config = dict(
    num_hidden_layers=10,
    hidden_size=128,
    n_experts=256,
    experts_per_token=8,
    d_expert=32,
    d_shared_expert=256,
    hidden_act='squared_relu',
    moe_layers=[1, 2, 3, 4, 5, 6, 7, 8, 9],
    router_score='sigmoid',
    normalize_top_k=True,
    routed_scale=2.83,
    balance_loss=0.000115,
    balance_bias=True,
    n_groups=4,
    groups_per_token=3,
    init_std_router=0.00797,
    lr_router=0.000904,
    vocab_size=16384,
    norm='rmsnorm',
    norm_eps=1e-06,
    tie_word_embeddings=False,
    optimizer='muon_variant',
    learning_rate=0.0106,
    beta1=0.9,
    batch_tokens=[65536, 131072],
    max_seq_len=1536,
    train_tokens=458300000,
    max_steps=4784,
    dataset='wikipedia_en',
)
Below are experts of layer 2 (counted from 0) of a mixture-of-experts language model. Rows are named up (a neuron's input weights, with its number) and show model dimensions 64-127. Each number is 128 + 32 x the weight over its row's rms, rounded and kept within 0 to 255. Numbers have three digits each.
Before each expert's rows: "gets" lists some tokens that make up at least twice as much of what it gets as of all text. This comes from a sample of Wikipedia text that the model never trained on. Tokens count by the router's weight.

# expert 117
gets: " The", " the", " A", " an", " a", " Al"
up0:143080152167180099150168149126144062126089127088160079045115148127129162069169117079164140123137090138138117104103182132124112114155181159130064096111123130087092161161150141144159072118154120
up1:137084143130160173134110195096086114153105171142144138107135075156142129148168123104155118149112120141105135134108134131142105065121181157133062171103130098113187141168208174163092095064097146
up2:063089137105170107091066132097092103073139126087100157101110114069179152100143152089159121161120133121159127103138204165135116099108122152123106085118079094117130186137171165126096118067132125
up3:129109118170167110142151079079074122089183120120172158068139080112162159105139165117139121135166143109154139088100131140146093055151194100161153139084087092108098201157205156161119098087145125
up4:151103145183186112121109101129055142079145151146130149107130092115143113119192116131156138133157138174166191081163124115172109064155094146073116115101111092148117133108194101124072092083133171
up5:078071172145182105165131109094093069097118147069142146063150136104157084103138175159162187113187097108157162100103171084097107137096202140127128080115091075122166135147168153143125116093114116
up6:089089198105153071086146154162106072126103165136129149099109109095123153114076118138143118104168127156146168136111152201122134091139156164115132167112147109126179126177161180138057078078111124
up7:135112150085234139092126091101124139079145101128144109051133122182162150157132171160227136095132144174123148057094175148138075092154113128115100111083159140126139135152131186108057066125125114
up8:093145191100144108179136118088090078103135122101126141134119085131140137114143111147132092108157104143124143071106171173105116075186114109118092150086175135095164116181160168127090089099092151
up9:091110135163227139165060114088069047130148165082162124099179075142128148080116157104202135147079133138119153124119123203102122079134120098159087138141141118106144092172184157164126117101122120
up10:086118158147155135101092141080140099128125185106114124080066135115180139130136157145156110081152063129144101085145104166156138146129158130124123155124101088108174139124171151146081084147047110
up11:126124128174168152067113115108131123100131154042113129036173093132168112103140094155153118144111071146137193047174148148118144063130138119173068104115082091147161167119174153161177123134138169
up12:131098174106184089100099129089099103105143109111105137051140097123132142068160168063076154156131119081113149066115146110114153144085184183107144121085087059164142093104148100127105097034107115
up13:132096156104195164087089131108114148115109136104160148077177131109174141079187135099103135199105122160186126127149091101089072141113156202131107137150140090172147105116142126172080090074124129
up14:116102172131195092109093146104139134108125136130164147057136085122239110114147177085142120142105125142141154101120157125160141098156168176089092113135101127153199148163126149146102106080093159

# expert 23
gets: ")", "}", " Party", " work", " team", " School"
up0:084143137163175183096120188123101107067162102103112186096125122103155140106180141058155094135170129126165124066154188161112131116100136119146111097083093062091154196175155092150075114118127168
up1:081110160110150103071155080180065135067130107094092162069177134115188162082152137095140080170160129126160136098160114155135177074136092150114108139090142117175168107159144110164138135128110105
up2:122113183194161147060068150110065101099130140068101205159131080163144153130126124109134086139131097093094126132110124137069125128119148102057096104076106115099162132111164126156089136025115144
up3:099148161167161162085103097157101142071121166120119122095128170145145126080150154147152104112177096107090100077171150149122139133162109149136113167044097106145176107142202114157143108134160153
up4:144106158179149154104103155082101083107086108123121142071142091129131150100140127129150156189101122093113174070131194149111101170118094161140115126091097058123183161142160147149096151099176146
up5:112108163180145146099135130170120143095156134097132192123176094138137183062152130133192092143190108134105123107131169114140161111150151144141107122099089098162138137159197091107142110097156130
up6:118152142139164136097124103154094116115187130114171176099185048110154156087141085104181132160122052126109112102169130117141121080154159137168099145098108056107144147113168098109090066099128143
up7:111115161168191176082150155084110102073109154101113162101146104084173183091156186122122129169143098124177144097162140127113088094098174110158104119082080075127156169157175120128124097057146121
up8:090063160113153124128164165134128116067101160055102134130129135141175167099158152143120119172186113101152130115091144138117119114126118145159093170109103094163163097156203113159105149088149171
up9:121079191095124175128113141187092102102126102145104165063169067135181135078157159080141089184165094163123185081171147132146129128154147102139070129118148084184138126131156070133133113057147119
up10:116103156178140092091115157132081074078173125108122178133141116147131193070110167126121087145115156129169060097130163151088141101178081125123110171123091060137161115137162098146126155105112120
up11:090123162142123123129155129100102109113112140123064120107161135122189148099196104077210134144139090106174175131155146121120155105163106075173127105104068054150139129178178125125134083081092152
up12:101087120118139104072124132138126079128161157076126171058129151102177155069138151091155124144143081114126154143115135135109128115114131092139076143128080076121184108171188077157102137082158149
up13:114106170135112140111147191166114100049142116084115184071107104124157125107181179115162124163160117127150138100149161190149079120120093164185130107127142056124171122160191113149129115124144132
up14:121103175135191124111113155100114082073094174127109167076136085120191140058158143157139113133112104084109199114171190160143179137133095164109096124139118093149164174141192130136095095086115154

# expert 93
gets: " of", " in", " on", " from", " for", " to"
up0:098132123097130180104115173113144112115155134164120154103114102140155134162141150126110111151108079114190055108182176108156143137185171116159116155125100086106101165150125102203099086125146137
up1:125172169109245165053163122169100077128150123125126133098169109137146168063192149161142083106166149123108191058144153165122152185127142132124148092114119141140153107107148159145112090111133130
up2:122159173112159103103138148144089117127070123120139092123102121164152107123149127231152162209131136155103172122071159134128194127145157177152078108091121099182152182109133156134121196157111138
up3:058148135190159093139084135144140113126132084072137094103097118111119100091177126061124105102099135089136131123177180127154231066121121110105095115106148138119130137108102119143181139125133145
up4:149114159110110125107127210099098135139151093088094169110132097112154128095098112122084116101142091102087153092139137145127117140194135150124167132118136144146105129124111120104089187100129119
up5:141086120189173132109139166111141125114134142142151111162145100121159118165147168083142135174129091151125083117138157133130133059120123176159088108121215134145122104114133188172096092117096153
up6:148097126052161138131181158098080120127155166185106136128160144124154142131136114144089107168149118060146168136194147073166126140115179169110130173125125103107180181098142154119148099161200178
up7:100125124141210174103178085161185079138137105075107091177103171174133162122175138072173097154140204119118116114089112123128144126076120128117127152077186117085137124169122130139169122185113160
up8:129147171148148157129157140115138115098121066170120127125123124178102123128157143120107104181102116091162079153140210175164176144085160126133158110095069129136132101119101131126122126127107100
up9:161139159094170098111111165115152126112133139092145134090150080092161125096199075095162093150089083078170099109109108125121144091128146148106121108144093117111216154098177141138101157112106109
up10:145115094083130177061125203184149123128103207166178114113112136135160200104190160128108045182137173132132125137137119081093070145094146135121121174163132091164152108122102095116199093156046117
up11:164058110168142096132125168146141129135193119116072164079119110118116097095092059090163139126143074126105114176154172119127186118121125209136095179147135033130110175151115138154134126105164141
up12:080160102174164114134108135105090113102121126087090154099124117138169164068121110117187139186153129101130148110160167208175195126071115150110135123135085140123159108109144142139137140147113108
up13:093102155143135121127058169107050169147097152103115118105145092111155107128134115146182158117162134124145112105142159110126126144162117136132183083130119127124113131169051120150164127170104169
up14:095113133074093086137146195076098136148176114169198092103094148131143199082095133090146093155146124156172131123079079177116128117115124108143177153084124117147193124099088133135084119114112096

# expert 60
gets: " a", " an", " the", " his", " one", " this"
up0:124127134104174090068081160148135084116143132145130122115090114161219174080160104095187093212136093136164102104134159154151136086128151183132125133108138103121127134132145153196208137192111079
up1:098117169118128117095050126145133103121156113101166127161133127103125129087121155113171083121117152100169108093150157134187195084142119135213111147077119114136149117177133167189117100116171093
up2:137116140102222143100131142111114078107120087126142104125192133139111141114122166138163099200123143146145169114199120113147143080108166113127111070091138139110112132160158193060144174126099104
up3:137059117112156096067145108085127069064097135140082143138176112129171147119172138131169162153111117114167139148203137163154103153152162138057085124132155117207159104107153114159111127134179104
up4:080108156133115139164105158115073104107179119165060107091149128091175188062140080069165104145136098135145090082144137137182132104161149174111127075112090110101151095193174099124105110131137165
up5:153071107125222087147037140141080095086117171142129161128105112114097131102139127145095140125164094165147147135147131159172129146157107122134123117086125123064087118128119154117078128095149108
up6:123115130152134089152131101119095125131088156140115198098126125150101187076139155104152111132078113068095138131181108125144149149148201155188111130099118153081090089209161134071129110125145143
up7:126085204121157099097085175137102115114158146128126168118084135165147155065133142146141043136062105149151070081146160098148157119123129127125062142104143093142132129132133149142107140107167130
up8:137168130061138105106075162151078122102129180123131136103111124117118141103139125086142102115109143171169118118178148091187128093137140131154143140062146117091147077127148178103129129063144097
up9:122082108095178140136117101087126169097129146120149151119083117147123187156169149084165126182127094102136109106129074181112136091073128109149129133127146088083169083137106143066147130068132164
up10:110069147127128129128078120116118143132141167141146113125143108107118152085121062098131100115116057077154115075126144192143120150168111147090166117114101145083181132198180152136122137089137135
up11:098120126147180133127089137105103077067113113074138190146120138094156110092097114140151145147126139153140137177174144157152096109130128097126077117042108100148127153169125172114145089138187117
up12:138096173112188138150099099056137128146165152108117085122168091160173125122078139101125123117124135171180135089123184129115144155154183143109100116156123108145112169146097174167098120153141200
up13:119109154121167139136119143108121121133184148071096170136127142157111205099121109122171143173100181149146136044103124133077164151080180151163123083103107094175137107187133153183111119062123148
up14:084163177130119123121109134116098128137092106127074175133129124139138147074116109188122121139140183159134148158151176159174140147150181124049129094108048103137101143153074140142145133138153124

# expert 145
gets: ",", "s,", "e,", "),", "a,", "es,"
up0:095109143173156147118175060057120129097166089171103157117157127125141146111159175080123114148134133139129127095110176112125099138136177171132130114109141125075157119095205113151131109121107130
up1:140021166187130108095064078085054090142119122152127133093092119107187136101188165155147155129098101122080124117142125163168183136081123111137109101090151143068146120095129164110065125077102141
up2:112109121140161115076144120132061152049078119151104128118139133073196179094194127075134069129133141098147118135153123148144104126102155131124091159166196089180116121162178177163141098144061141
up3:142115195173135043130098084058095142102100105127151168110138134157160123072102125100170120148133092111138169130187079150116178142190076112113101146148102108142175138130145187178194125090123163
up4:110172132151150137110096121106093150099136112082113138116163090153160116000078133182111151124106152133155136049130161149124156152126085116125075049105109064117153167131176170165147092145148089
up5:106046136167175099097075144141132091141130081111043158126117084110147123141184130101204105130101151156144169072095136145103178153141127134134099096123091124088208121118155151162153109067153115
up6:128129166118136110121078089147119080128140112145109157098184040102147137085108110064177097137163072092116098087094192149156116094110190082119083119158093118169081152117140133080104127102122144
up7:158106115081155100115122142164069056071115107147107166141158141150150120097146165083083121172145144150070127088145123137139100119105167140124126105113103126109185104111163100084107117116086137
up8:139126086208131115139094070126105132106147156136181167110164077133172153113154116145155129116146136126093135099078140149164111112110112133135114117070144097052196164097160167136124077109069159
up9:075042207143159085100137156089139120134196100176097115109114115137137109137124138122130122155141113154135103154165119159082178115141120138058094126091140093056090151094147146181159083109115054
up10:137108133197160110101112109187082107160112148130101169118117100191150106188122110069157152118145143103150127070115160173113133099097172148123080056137086120086172131127158116161134116067130149
up11:113160208133186107113087143135122093079097128162139151137077122138132109074149113142124124090147190108138144139140136135140144131122150101116054118134066130099128137103155135150135169089140097
up12:177079132128116133057098182148143094070112133145090138054133154151155174126140130159109047134165140089120156118114110152117089177170163151105101153162152131181153116112143110150157103121067137
up13:122079143095155119110158143099053073132093148071121123130135160100149185120155103102153066106160156105096130140107119134087130098108121158162091113065133136119135129181140155188114125103145134
up14:150091144177135106115107119129087149059124135097118159118145075092196107078112140114159118142198111155179099089176127120138143131189126121143126141151047096106123123168166161119074134078144103

# expert 230
gets: " of", " for", " from", " about", " de", " on"
up0:106081166141132094135073170105124074124167163133122166081154127096147147101137120105145122131163089133152120110148183158137137068141095129114101092105107096143130159089122155128141165079123137
up1:151115159195141146136111134138075130088173154172062149094168104127163142082173117166152106140193139158122139140065138126119100079152160153160115078088090095106127130158180145165124118088136116
up2:096129152129161111106095121143077103107130114149142136133142041096178134057154139119166156163170108110125134119132209120135144083114133146098106090085148097131134130206129146147109053070143117
up3:086131172173108158115126144115116076096165206156116158083141165089082123147133082119155079162173106132152130121172119131199127145122141124101123216119130064106142147129172178146086103085126121
up4:140090181201160101084121066129140092118102160115117157097161139097169139089174141123116129132142061144147100069086174124135151061146096214148138147110150114113115149097167174147148133082168112
up5:142134156110182163135078086138119108074149165136118186135118079176150098095175148103129122076101100116107166102118189134146160148182159115100101123131120149149129135114183110140090061109130144
up6:072099173177133098107137094100092125088149174138091058112172128156155137097083145114142092132194109111119041097172125129142177083105133130111136144107125098141184078142204161195143122056141120
up7:093076157125198115087119092090146133084174124101110140123116110104122189147116110149091089125155106108101104147186166105118136092065176112133078074118102090083148170166180143160140057074094102
up8:094092174128136168128122110168122078106127113130131174090164102125169174115115095070151124153143132132125077106111099142102151085113152151158088133082160069123193164082174132162068149097113110
up9:114131158169137091088135114103118126081111151160125150068137120158172153082163166149147096131201095088164070101159135152120133100168149136156085099143157110093112173109201153131105106108138126
up10:070112166159140113125118218140094073097080158121196119079132145181121106150149126176136104142174130161120123117143125130109126117142138198102108130078135106068099147113163170180087109083179100
up11:135144134150120132101097075120143132114146173093123158063149137078151143070122135100170062164149126077106103120115131107183103087121160139086066111079131099083166151119156137174164107082093082
up12:090069199179172161160138152125118139094169142107078123091178133151151146114157121097162070138138125133123146068144181172090132080151142103123109150114102138139101107125177169159126093085082127
up13:059103202118154126114043130106118110071125165121097149091162083144153114173144149157146058128144132122140144108112160129139114057126172146109122094076099079122185099164164187208119097082140118
up14:133116182134151057148101074119115107119101173113121173075124138167152153115128132108113119098150092160106112098116196093084112100127125122142057149124111096099158080199115129133154075064162139

# expert 30
gets: "ed", "al", "is", "l", "y", "h"
up0:085106144150162153102159111106100089085110135115087136103104122116162167115142160157158072170155127087167091096130184128129129089160122150130058121059061100153134108210149167152070120099145161
up1:094113119162177159090064098128129094093127152128129248133138098115114119107121154109125124111161155130122141060173171202098087132084121102120099091113192097105189119142146147150099151168135141
up2:167130177164176186138099113119127142096223167131163138098147081075136122100174069116074134153144135164134094113138165147143122117149131130182067125132106150133127123107200122118113127139112129
up3:125090178169176144109123156087083102104093149161146115084156156109159161084160174095158093102151166145168169138170182176146118096112164163151103098134106094153155171136177180161128143101100128
up4:085073150163166160062096139126149089121133138157133140118184135134155163133180142098186098180153160088155178119195197180132168106140152122096092152111123134149165131112139147152075130070117147
up5:107109135180155103090120106093119161060122125133167179098140110107157179075085187142180098144136141123146147128152156150136171080158105174109100158156078066099157166146142108127091097080085140
up6:099100183163174139090120140119103156117110165090146141096142130116190122124149183083140118159137147141179169114161142133166070045107146167151080109076169069110160122163133119154110091093157097
up7:151073156169165141095119160088088093076141168088148118104137132165144143110114160122133118175149112144130079092135156188119123109124119169157112068116121096130185117132172140143084117057135107
up8:124121142196183103111124110083118103115145173085119108078143092089139139084141121129143156104112098179089171105119197120129108108120124156146102129112093096111183149119134128096093091141119138
up9:106082178155181097095093157100094144096096161090078174099158091102166113088151102161182099142110092103105139095172163152163110104166165144107112085098109085094152169142177107180107075096090114
up10:137165162154172145066084059071091136094173170106091124139162092163138149075169110130156128149115111141081174045122163163102094116187136126098150098073113129135148148173171173180116109102149112
up11:085095171112164095140104146106115066108152170117164175090178090084157162113136099129179087146114167080149131110120161181149143153166172158098098094097071091130138102140191168149116111136111144
up12:083092177102190087097104170086165112090109163080105160098170101155163158096153174104172095153108119113158096104137177179170118086154110153158087146137157087154161109109161119168124151103105162
up13:117114146184191158100058142142123136135159153164121163106161135129159168134143159088144148132179112096159149122151143112117176147129120128081071080158127104137160135121183161193123124058132195
up14:130122120178166127092115151077112082123134119164132165063132100133154107059109123129118118184119126093101106118155169149156103096151131154147121115114128074087142124114187212137124103085102153

# expert 169
gets: ",", "s,", "e,", "a,", "es,", "er,"
up0:153115164151087123147136155100142142106137118136123195071146143170140138111127162128118169094100152153168152125071171206170151164142105144112194095165070111144089102077066133155071128155140158
up1:105132115085098130158145042116175122067114073166084153086167117092161110155168168130149123153131121097154110119165169106139118150085124086140126126117177132078130149158137160134152125123077119
up2:110171130064150088244134122151152107108142137060019104113118130107101117160135092113178146139147137171153141123143095136117160080124136158169116148114095119152123159190105113174098117171136165
up3:107104118161154177130037113105097156120087089154135160106145163096056100175095109102084120083099085150125071069127113076145136083126089091137176124113090144089116074129188096157127173143110114
up4:115123175104177061107104161178198127132162195161152091106138135091172143156138152129154135114178159090125092117108093156126150138173161153050060136169161144121110173170145157128104055113120170
up5:102096135068133138177141110150128108093162140162169135114164140141164169188095091171146134099147101095072083167134153187156124102127101132164126098088108155184134132112118124117109156117139079
up6:117124158194153141105107159117118139140132140181098122080165138096106099147139101130102085090113137067154126084139065149164112114164081114160097171142080149129190143161134098145171161137077152
up7:165092107130109092121075130083141148146086141106126157103123098142080127123109078127132151129173130141153201177156158056098068141119116166145116188164150109146115073129101153109165138106147143
up8:156126163152185093107115124094128110137109085145135162179132073157148068152061197126114140130082155089100149083141131137195131136098163148135114134147062150167083213118109172102134204117158114
up9:110070155138133102121149107097084121085117099061159190136141164188135147190063101215128126147118103127152185085109157104119128051092182124120148092137169096099106199135150159176118194140149125
up10:113125056117086107172156137155138110173138102136142092159142110155112085149090114102121142081150119130125080179093114099173149171058085108093140174120111126103086115112056138092119164151147115
up11:126071135158121182115087109109148133168157168116144175051158105092160143129161136150151106158189128129129137110121116155094089124180078130132107124146123189116119087114153135163102146115111131
up12:163176093144128095076197143137091126143127111189087131206122104133152085196105152094040129136071152134142117151143091112095058104150104144096155153163091148104128143116123105101128126058082115
up13:095085120138187111118126117064133183146092128119180079142080147107120111065117126118134087130143095108115142118110143040137163123101138174138132131129122131100151142058123202124170135126158100
up14:098098161212144198137152067117124163156140064188145106096112129128098133125188098109146178119102128105167110132128147195143097111116136166109114146162129156104140137207145160131145130114154122

# expert 204
gets: "en", "r", "l", "m", "b", "n"
up0:085076164131163038105068119071143068127134177096121177132160116101176168124162149103180085146138130105138132152169171173102142135159170141126055120164112140184155109160171139157052101107104140
up1:097106144162168161100104120077088164154122151112131147138180111067184176144084164085156134136178101085108111115144152125139143094093124177149083093147164080142161154181136174150066127098082166
up2:101119162111192086055093117120072097089139160099126135073140173103154157085156133090139093152086098121144096105100184163141177094131132082148085153116132089151173145155181141100093119092094116
up3:102062179175187106088097124096116106104132153132131165065171162127165151087159095135210169112167124110165131104184113148149122111170159170101127097130079085143174141143175149171115080090091173
up4:106100163134212063090112156098082120098170167079118140053159125158118134161159121115101155111158172075145116141106158129113138085102152161089120128165112065127168158085152148139147110099101167
up5:092144176155179086106098097095094092088088164086083156159168107150108118089099103102161090152131101097153108086162163165153095089163156109101087104153135154159169158099171107160076083097152167
up6:108099161136171108093090161088106108083088131063162151136146147088177147110141180116132149147129151091143143087097174182091173084124155114160088083106162108152161089161154155169082122111171120
up7:137099195144163177087128150083115096095164111140155196091160165119153124093185130103163103074146150144176158110135170168117123117105107143148110098156134115166144138121207112129104125095089082
up8:130094125136192129108112142113132113112151176104126180098206152136116129073141127110169151126132115050112073071132139115163128128115128110152095132084110153164167062177226134188088093075075159
up9:134112152165173114108156164083115077123096195151145162135136141138170194117180122108190173167115119091144149095182114108193106095159154171114112091095099123171139094141172163171091081103118153
up10:100115153139163113078118100067087085079148146087131169093200097095157172084172141096192108175116089103123106085154108177196150098137149123139083066144114080147143087103160161163130113066131155
up11:118076163163182124100137131091102113079099123093133173093125125088166124119147130057155074141122137110091089116118101175121158169087104143131069138138092095171110156147165086119087090119113170
up12:082083171192190074117096143043110143139077157095083146117173065102183160088139179110164093126115155116174138093127165152149122074099124143106102120092092133117120145170143147169077065092112127
up13:127089181103169100180129059062134115138146155132160104116138116121115166130163138180174117086091141113178112088123176160153109173110112155109079109088079127110133138182136106148083127124091144
up14:084092161165174085090113156073108097112101175113114161126184098114153161094128170104182114129099098121162114101167143152157098100174171158108103088075087092156162094149164157152086107070152136

# expert 80
gets: " C", " P", " B", " c", "ra", " p"
up0:096100168148159110077136142055071152099161143154136109092165106137138142139159132123173115186169129140115185102127168186178134095116154116087079100141107104128146137159173171176112080100103147
up1:090136133179150099123095144084113094137115191159149113073105083151154153115156175148118126146178131165103100059151165157126156134092172177138088082113108134085129179152183175171122112073139125
up2:118105190111176094120123109112133086065133154118175170088139097128144091112178159152169104126159197127077189093188156121142153108169154122111096156155089102091159075130188147182119112081146171
up3:123086182199173100124133130111106168144087141132106128089108100139167165089124128131173145149168094067104128105114100140115133100124254116152097125136072076128164122095153156154090094123165114
up4:064097153097218171121138149162096159112152188101158137086116099106182165092148181134142147131119090071100137149120111152160101109137168157174085098096096075134157163125180155135158153185137188
up5:108077170122171174119134166068115131128176181130162193087125133118160130116171144110123120156127104114090126098130141196191136045138160205152084108152118052169176121105178186205103120102115185
up6:117086142158161127139110125149099153066134109113127197077107118100187154138217183091153107129114131136098097111093119127149153146153140162164075099106139122147145126137157135164069154066083111
up7:144041179153203118127113085095049104084145102142062127127111086152120149108166154110162094095148126113113109136086141146101083089112170136130099092077203125141149148138175218140093113115135161
up8:117067158158160180089101157097088166093119148106084129117140123161120126089146108086175096161091100092093163089163100140120130150129129134111080096088073087147178099129140121141077116126108108
up9:099127170199159134100078179114154103090118149101170170092173122088160152135185147084088107118142123142159121101152137181132154096128133164165088059135116080190173135132140164154115102105070153
up10:156121198178183181124092127142091100101131106139131149102102109100156133109142204142128087148137134180128159075133147152152117133132165178140094072091131134117177119147188162146067080087185122
up11:079101201169193131081087150102034148129169151126084065108108114122171106090170147160157137112120140121100191099138167128121141103151108196092109160121074080134181122136156177151113106128099118
up12:090093159177169092096146156104095090090098163163080155114156132096165142100097093104177107109117086163096099095157113149158108150157159152080090093156138096105149102161177158153085102100170180
up13:115135178137146128077109128154105124108109163129089125080218108132136167083166113117152078106140152122133160094137118126145141131080126143152120056138164043079141179131193154138093071127121160
up14:093145122136177095079089079085092139109157158094104153116155076111160150082161142115168088184173127149114104144157148161174120089106166102144058150153139090148160153120169117149096140099099110

# expert 161
gets: ",", "s,", "e,", "a,", "er,", "es,"
up0:073107193177162192115092148092087109127088152107165148096201095095169157112135191119135083112150131169181184099116162163098143074104177105150110089093101107112139120157118098123068125136085071
up1:088153131135137136123140128097082102105097118129133150093094113131159159081148164128126132109134123091136146098128183137134139166163088140132128127076098087121188082146128147098074110112146210
up2:094075103184151075139104102110104125104128180088100191168134099120124141095178097101123100115088137147128127120162159193193119115141124067093087096096080117076170073114155148137129092143136061
up3:106100142154142114082080143080118152071126141094165193129209135136141137109134128052134173102092087128099138094168130141134152085130117143097110089136088094132131104112168123154120118121108111
up4:133072176128166095130099179130133072090146128098136184144130092124155173108173172093104108152116169140116135121215108148146106113091162137067077090141098113066109111113155138168104090116129075
up5:096072185139165116157098115141100140112094126086125174108198135160135128107095124140100151137117114111130093069173128153169148113128146203108110089049086056066157112121112127116091161133124134
up6:148073127123203161181098113105088128063122111105128127099130094065166148107207104130118090130121125149130118145126141116137110129131132122179128119118155123073149146111145176120078115065118132
up7:086127136165132114112096171043069129078135140139125123107144152148172093104126126132141143158143164105139158158200156162200153112073106149148095110079160144140165074120125120180152115107105076
up8:160080143222118134073102102079115088090142108073090111107161092104135136129101160097126098150171132066134073055176140135130076127139117119103099152133107065123167171101119137145121118100137142
up9:087069127189181128133144092143107088129065142078119192117132104111141153093187075135187089117120139110097163149192178159147100098089127154133096103103067109106155117156193117195094112139151094
up10:123078157171129124131119123127114141107092095090073163109132166087173134102181111126134128118134104141109136040180165125127065163220180168130108099068057098089176141102123127178124100105080147
up11:107085125166112161164074120086130143071077138083168186097118090088159156173161138142134085150135154049151138158191117208149117139121137117171116139092087111072186130145152157164054091145109107
up12:113102173154145127052109149129122133125141156117099187103105128143119123139137137056126084094089139164101135086202105122139081143125098170140120075105042080120129089124128124121144115096109141
up13:138114132150143124099108163120122139139134164098079174114106105170146130131130193072175101128129103151116127080148150139104108111082091158139132112080071095094172149123156177194133099102150063
up14:030113118102142148086075160086169128102131159153043120115174075121188131112181111073155082170127107098127109054129153117137154079119102108080072114096100099160141111137125138134123112083141047

# expert 22
gets: " a", " the", " an", " his", " their", " another"
up0:049162181147173118056097162160073114129148152099123113049151075154087137103117161100157090130149131124148192115135115107130099160169128131126099103131118050165155140123139103096137107149178114
up1:110121168137155146115103142122118102106157118143208130095201092116191119065146096067150112073171084189122159110127185127124140113101133123095108089137125057174158149151160186127083120083095135
up2:086052169138177121078085115130131177077142141161151142093172096117127163109181130173123093202163109070107109083149167105137119082086127193103090117130140073132103149112187147147095143096118139
up3:131124190110194125166118134096169090154131161112152102151148104117154162119124108130117141125135089065106101148162169139131184134096161122101088118105070060126142090096193153171176149185148120
up4:104108200138141172120110135094083101092139099087142096093151043106128111090110101156163093166137113117080147123120103097098102108089141166065076130094143075131175162113162161145191053106124143
up5:162124158131176090125094121075129092135147148181237118136146050155176147128153132152111172168148128115105173109141109090121142165082132114105082153096122111130108103142194148132133089100123123
up6:117084160127172086072101132108111097053161132140195128051069113112185143095098121174177133131142123107169097126103170133172090123146135120159122144067093166161156140181152151150110107074116137
up7:094133158182174155128156092118079094066146138131153139140154096133164127105093144117187170079093162134127140132102188164140088144112118100132075199084154093073164142101138163135089092098147110
up8:150087184150124145097120115153154031141126191122124161124138141097105179124162127152172119114101066143085156099163103171148156135128131089137167112144147170097119112132156119124121115086118153
up9:124070150180094124071064131110090110138129088113132161150075124160149145082133166188140169158159134130093139171123122121149124086124091111125115112148106095105104126117156169188145107074111122
up10:149080169095154111108084137137140091125161143100173121152153160100182195138125176155178137130073148131165081125103130162121123150155144158109124144086078071096098172170148165150084144100160169
up11:141096178108133072102104103090114117154074104110172137122145080160158119100167153173150146148137128137103127111146103141129176118063134154135074096161115087129096170108160145168182056070094132
up12:108176147166191128082107149070176078101107157118195180114143099146165202087109141108130156167126129074153181093131122113162129129105181096107064139098153175124125128126134141120112137097151121
up13:093133158098187126073075128099119117109124169109156173114178081093162156069111164124155134165149104088161112087101103079153098117104158147158083110150179072097123147116145170175090133080158157
up14:107099153160165107100149148099106097087086098153124167105176086151176154093172098096174151150168094104114104104165170153167099095154157101089099161106151097095106095141173163177145082099102165